config.toml
num_hidden_layers = 9
n_experts = 32
d_shared_expert = 0
balance_loss = 0.00333
balance_bias = false
init_std_router = 0.0243
lr_router = 0.00042
vocab_size = 6054
norm_eps = 1e-06
beta1 = 0.9
beta2 = 0.98
max_grad_norm = 0.5
max_seq_len = 512
Below are experts of layer 2 (counted from 0) of a mixture-of-experts language model. Rows are named router (the router's row for the expert), gate (a neuron's input weights, with its number), up (a neuron's input weights, with its number), down (a neuron's output weights, with its number) and show model dimensions 0-255. Each number is 128 + 24 x the weight over its row's rms, rounded and kept within 0 to 255. Numbers have three digits each.
Before each expert's rows: "comes after" lists some tokens at least twice as common just before its tokens as in all text. This comes from a sample of Wikipedia text that the model never trained on. Tokens count by the router's weight.

# expert 21
comes after: " in", "|", "–", " (", ":", ","
router:154092165130127114138124158145149143132117083110139147138119136126148104110105141108113171136123135103112159155128147089137107137132149103107132112115104108147136116108142095103168141152128148155130129142118137124121088126152137096139090099089106123174161143164162128135130164128128061094129145121106098103106112134117150097155112106145151119119167098102159119102144120111150171110140084110131113124130158105131133137112126094153125103130149121079127177141131135182148140127148146148128165165130109119121092093076129115100098122114155115155135135123109095086158165113156115136165163128128145127125131141124102126087121086108131134129079108117107101121128110133168164115118115140079151126168121144190166119123062107144074143095140067149138150136184097119125159137166108
gate2:136126084103152092150106071082120122151196127140163130120114115132154121121120141167127138159118134184107138126102133100172093111099116053146073138140109147113088180130110140088118132133116095135141152118167169086160101158122106123165112213106135068142124139131095123129156134151122118138102099139172146133074137118147121095150161112142126114126156133107151137114181122150107115108131148091109171093140122083154131122127135157129120116142130139103102150115108118133095130089123113126119138137148147154112159169128129116131157132125117184111117095146113102082104125132076125133128158158132136114124140099144140132139114123123141121112127128113150124132182115163110111124129136149103132092153163139111122174129121111105131110114136103128111136148170131086110114130113124
up2:116128109121147123140125151118114111110109154125144134136097142120152146148111148154131157123108100119117089134111088116150094099113132144122117170144116155129151192109124178123176133169113125121176104103139154117149088154137154132128122122103152123115146146145137092121138159122076130127107100117139152139170147101148098152110126111126148168162102147127094142120123103155107166112121112110135155073141122093075143120110108163158097127139125206165153143156120094097141078075138101111153119103161095166112109155140169121124136117134129123142120128184117151114109121135141105160108148112129162148141134111165134125157146121091091106107100152139101120151155114149026093126124127126150162114133103109121142132099149151152103152136140166110130153147128131149153136144113087
down2:144089060139131119110157159153155106128125119121147149159127107149111121160131114164154141150141147170096123135180108134138109165136134122118139171135102143153183154156116092115142142128113071128127140120100163152141109184173148143151141135101099112157142159117164086141133098121131157169120137119166104173175128106115146117161128109150135192115124109130152112140161129141114131117148120140120123153159140151089128102105082148163118086141153145143157126174134144167152154122108123129099129165200112128137117121138165143130106119104185168123132159133130118099124108127112160136135105128128196125153121125146137147156135133119137092133141185138143089102131165107120113095127180115093122101081110110147121119080115142139145102143149136110139141119133125119147126127140132
gate3:117117104134144148122113120140091141153163139112104111098124080119128137160149135162158092154167113120155141144138089095150153134129076128105107177145112142157126098151087150138173116081107133109136123115092157142098193138171101163136178137141131148092178101110130118154099096103112184151156169110120090097113086143085085127145100128119129158142138128101131066131138153163141103113100111133138129156140144114113129114138152128079141129134140153155121127166108110123101110152119115151108103164142089096121110143128109101159137144120140135161101135148133151111142154139150138166123100097128131127088086141122109113103130156154077167085103107158135148103111148098126094145114121146115107154110125157094111116112139124115151142114100145137126120099180162123159137157119117
up3:122143152132121116111125117130102132129130151180113124143165124175164121165130163109126167112095103120111101115112127122120122113132164133100169149149152157135114121163113134114124115154153131130118130186129118129168082140103130126124091094106121151085096157129136181151160116151158139126088124107117105134101165125120169104116088123103144141165109152145140133125070086134089200137121128101095126174125093081142145132115096144163100138129142124174119094121140135123158134147139172142169122122080119173141097133110129155133116130121122141126130097137122163149109158160132077139102101125152103115148150147146094125128160094112145103114143172100107145151130118166118122141150083139124146161140049120173112135153120135143108136148147107136115162097127128157157120169104131
down3:122160180148078140151146128134142129110117142060127131111125088157137133112119169115147131110120154110111128142078122124168121155107138071117104136129141149169099154198131154176147169139114162153146100165159126122147143147104113131146115141135110105090110132126093130149158138101122133107156099090181085139155123158165151131077147135133139129058150104111141107116145111132147174129126120108123076134117130090113147135152108105138094108127125135106110115075126117152154161136142120120138074165156150146143090111163103127092145126139091118122142165172100129147172116142115081142122133107131108145153150125141120130112149102158146106115144129112122133120157117124135146138192118128138128167132139091198132119118127156118134125111159114110137121123093095130116144108111137
gate4:159133125100110145118116188128158083102089147089173060143110168098146096137182129134155155128134175131165147092093186126119086157136104160154138086168084126122155116178138135140143142121134168091118139120181121136097133125169171143117096083137124121137165119129128115155109168096086118117080123116106121109162080133152142133089149128174145151114100106124117142135091125092122125156130114149109136105135108131165152136143156169144101148117149087113129131129090139088105145111142081137126147128111143139139112152099126112144137165143137124143124158131105164146097141121156138156160148147111112106123126113112164114127118117138077117168102112160112137149131111121129127107133122116097093135113156107155149109119149149102120122103114134134124147149129166166127151118116107
up4:172082140116108114142125132141133042141122112109106145117135165120138116130120124111141114095129098105100105112155147130099109139099109150141169118127124127112151106139142106125149134155129156107128114152155140140155149169114093127098092118098113126136143133183162119133065144146153101093086127139141131119116092142124140104116128127130137116075112106124136128109134108116123069182116094142079102167088111080151134149084135119134159132129151117115144129141112137175145143135153089104076154126131117146154145114100158153137115085102120130131162130132142112125147181166173141143157139148122102169102175170155100155121161081119162135145115122147172104115109105100171157107129116174123167104126116135111155081153113133165119113128117128103126160163154129116128138118158131
down4:136125142120183110099093117119122181147168203148115167137117142139121161119130138084111099129150132156158108139121167109139153098116127151150126155101143136112129148145134125111150134119136098147117131150150079072133130145089063141119168134177133153120144131088085151114142151142135123160140135116149131158141144153083148114109163138136093114102163110128160113100125127175168109102147113113131116134172111088134133104171142108106141110166091144107103129135099149098164149106141134123156104096149180146131112132123112120152148105112099144079105085124135130116088118147098119142108084106128136108121094151125130124124135119150154087107098133107152117134170143125093123156151121143162121143141135168143099183148143098124124167124109100092103068101117126117100124150132119
gate5:118122151116146119137162108130152139135088134122104129099184139132175111096140147160139153110142161146151122141123118132148107156136087149137111110103089143114138179126130131122117164154137131170148189144116088118144148094166150155116119137117142120125152132147095113111162163110097132151097084110125135106122125130109147139099119132099149117175131142073156151174103154085135177119106121125114108092145126127132098152141115124132129121132154137098159117169114134142118101119112087112157092108116095111136072121162106093103137102156163111162122128106112127112078107143092141117127116146179086100122147121106118100130139139146101136114096130126072168131116141120142099160157129132116158089183099145170122138115157125124107160106147093153170125089157145132093157169150093
up5:120132163129136142119116142153131127159094115101127155151103116130109140125142141081135142160066155091158116142089122139156112166103105165117162112111083145121066099108159127129124067169146158148115150162123114162141135094137195121142093102092125119122116146110144156119190167125110116153132118105154138105149129112159187103143109136112129119170126149088155131126120119125139130126088135123124095075176145117146129147108149130100153134142147086132160129142192136140135142160157093114123116118131102116156126129145149114127104154135129107147178127121171119148092105088088087171147130139124127153131139138126144122138141101150134127156101097162127106142136118127134120126158167101137151137130166056161161133102166120130112142132123099133108144151106128121112163150122157
down5:150148069124142137109141111117137083169173153163137117121071145127097103113119180109114115117123071165188159136130111099158176124152083122146144152154114127146103125117090146131142140104088095110113118107093093138136136138115142124168129133117111129145137094150134136125130125122134115119138107134114150110111142082134138177146144137125120150142102118141115146142149171105128054128149105121146186122129188162115134126125133123151142116139145147123132108118113145143128120120144098132106172135139128126148146167170103135106121156104121142134154113108137122166131110152139145122115118107094154150146156085160139119073138140165175103124167093154161172121109164102103131142097122111147105163117147095127108117126110151112112163090090149144141118132121188133120096105085180
gate6:117103139178109109124141134155137118138123121110115142138110097094158071148132134145144164141142108126128137088141111136118126127157148100143150158131129131149121166141156105140141135083147142114147107126123143100136120125177166140172152078093104133108135153139147099168116150112118108149154112144120139141155098131159165133086144068159130124108113100172113131129108174109091150133119123120129085164127121121135160104128128119150121142087127140124126125141150121122142100126111189099142159144110119178082117117111143117091134088139111119163083157129132084110129137109194113083146128142110110155112137130087070122085136117071143133121159106088161104165140131088118141123105138161100099183135109163131101088124100161144150112165115100140140141115127123100158094108140156
up6:081119129130126096125139170129125144125107125105127138158083101104168107138122091158124131130123133167129154093119147102171104132113126134110136090169109085148147157149147109156145187116158134184173108140138144122100124108157184092172106131131109151139137166135128196116129167133127167143126126152160122135157113105179140107119172100096142137106134106146169091124100143083140119090118127130119107157145084137133145063186117133150139112126109115123102091150107132147099129113149177122138158086087125132137145140142114090126122101130127180128112128130126147088100133144126116095139099149159120142119119103121093135109117091116120138130105118100165111128087120118108154131137111177126126134110091138176118151146138122117118090085107104085146140101133148115118112146114133
down6:161108133132165106116132077129170105075163104148118120133139108166116172172132151163184125096127130133132130155112129151097137097109100140145137093151154147127144149153118113139138126129128141121065129106119123138140160120121101151101133096115103147098180124169115103116112121103181102143129101152123173131136112106136106142092108113137108078115114119118125148124195136131171140157164105117120119129108133120142118084126141104119109128159121109158149157141112163137088114119084135152136105161154122122083141104062120126108131139129134156112100144103088128130183149057135113151113113153107109091133130142146124108119113150157092123105134162127120140136159121136117104117150107135170121092144137172126144084141148093168108142152129148123166163080120105158127142109111096
gate7:122131126117110131110106142070121164134183147131141128102095112125127168139162107152174163109126158157131136108138144108142105140116092148190130156127091160123062123142147147130147152114103170109117152102142148157076084146097085097131113161138147120115134073127124177158136107108155165146136125111144159168140132114141132105107170106147118115144128123148168114114107142156116132096118134078119163069115153117129115100123152144132139140143138142126154099082069110135133141119134150101149102126108109140134135155148158119139129135119114181150108145128140136119121127094093106143129141141142123132159122130139174106111139084134165114103071148123129143136154159107107088105109093161154120166142164114145102164111145121141135137161108119124142146128104179165151093161110157
up7:166126145138123130127176172118131129089123137138095114117136119130145104112114101115116087148148157111105146144124176141126100117118130135154131140152131101100106142100152132136091111079080154113102140142137108117100119114083093179088129100151137187102180104083125171114150159106100139154113112132100141126149117111169106143080164099169146075113095127118122107126123164149130091129171133160131130133138132145120125094169118129129149111100131158146151104098101142148127169100144120125131126135106081124096182129164126109158120163092110110057121140142116116144123135128139157133132130077132108149117081159137131131121077141139126119109130155167147118118096131117125115112137177143130103117118149114135153118105158091091117189148101117152118174117111132146158106099132133
down7:118135119134120109144135141100160088139134119129109081128100139145145118124110134108122122139127134100165103128132130145103089124131115143125138102145172143135119147109114107123142185150113146093092137125112138121158137119136148185090160129090110160110176112160157098125141122128143185152114154139129123090188150148166116127125149124101128136142086073102107139131077141095136117105144093096159113121125129115130170155124147156125099112103128133159189148111168165152107149125110129135148119099088151122169158144141147126157135104120075141107113089161113139129088137182137162102135117121142100168096120120136096157080112122128096104126107099168142134157130155107112098142123165114113135105107135128089142077144112135138152103175093149149110107103097102172172146102128137
gate8:083123102098120123121142099148140152107161129135174172100118146135145093150135129131132104161144144120157130120160146125127147169117147134144149181127103110159141172125117131104136093097098142172141119061073153168095140086184183130154155076137076124133150167140164142137103104144172136148176169186124141117092188172121147086149141140127113104179148123107159154123156148113118130101144120105122123113133129125164146096118114124098119109117147146099079151156132118150103127135109162160116152156102134104129092110119149143120121104097123160131128134105130127102107104131122108164130155161122122143151106135103109109095138124104131111109119120164133143120124115097126137096081101156127134117144132128159137152107114095136147138123119088130096103095144142138154150150151126
up8:136124110136139093107174111128108116112119115148131117153124062113155099193118150141126157144122160132153121105129136168113106129052136158122128100148160109130122163168098116174130123107145100172158129184192149134146120126106136152149163094119121168135150103122160167131170091143093139124150100144138176137144100115151145123127149122105136149111095148131116080106084152137132148138128124138153109204150074133126113130089121103141131129124116132154145111125143099122183117146136128168133142124139113145121213122120147107136127100132103139140114149129129130108146133134124113119115071119101114106120129110143166151128152155135087135142114138094167117144125108119136136122126134129118136147074118109165122130188122152132129136111112148135100170139138150134172090104114106
down8:109140121088105141095134105141080142080091140122160146143162091086107135162110097144089130154136122118125098116137129166128160128137117115141116125141092137108121100103146111140137126099151162124133073084093127148140134115118158147104140145107136177120115167068118096133119095109140136130113149121080103113141155119108120109103122125123123114145134109188079117157139152121098140163119101128139141114088093134111112089119123089121133174127108141108077112113149155146141094129114183180119132154131111122094128131137135157138125135109152135178114123080138125161198072123084087128128154140138136151126132128131123082163133101107153111111115151129118125109135121145151141128130096148161120138157155128129147147142098110126174141132084144084144128144139091066110133149131082
gate9:113165098123127127090120101161107154137127132155133112129132124111133141108113102134140144119160120162114140134112123124123137091139116139122099122128115113156150132146092147086130140181116138160200145142116112099160161128144099107174157144100151091155147122156066098104146104112120148116117117107138127124115140129079110146149095147084115122145153160106113171105163118147090138118090110086129112068125131125095114141137161110103106168141122166151092126114118136134115063076126131135127125122090144145122162110091088127086120057114159136097091084125127159115095119163102119119113121168130105107127133126112105099130163108147118126074108141101093114095132079112102132156113159147160141100130153118149128150134121124096126131128145139079130145159127119147137118182116100
up9:101119109166090147103090121138119154110126132140108082120092104096119122106158099120127160133137132132120123151096131078141109098130076105114105123178099132160120137141132099079154117158137087145156172131096151110116109122130114129155128176143157094132157110137157125147158118110117124134115103126168123112120107146148111136179152131143116142107173128125090141121166102098151151095122140094158123102142150108103109138140128073146146135143103124084125139143182098155125114069138157175154139100137090101128120101152146141120134102122137121134059171113116150097127150110161149137143140142118139133122109101105146133112131114131143104138120106124090159160174079142099092152180153115139132102135146110147128167112133094128125167121188131133165159176107116130104111123130095
down9:160142141120134105099122133173171085117120099163145102129088122120118155053103160152104118133128137133092090133136129113087126112161084150136089146110127142106166096085088103112149113077149117103118151104103103136182128095118139173136131130161156178099095124186113113133115106067100144101131152101114129146123137136145091123164118120138164161118117129136134148155099119117125128171103099148077169162130145154131129140111134161093131141165086130156118164090133134108112143115113120159142116104083116125147088163115127149137099107128149130128106116149135106129116112182136160152118119117112137099134113125142144141093113125096115128121098133107093140136150156142123136150148160116156133098132108121106127145158121155136099069124140144069103135160154104150099130115140134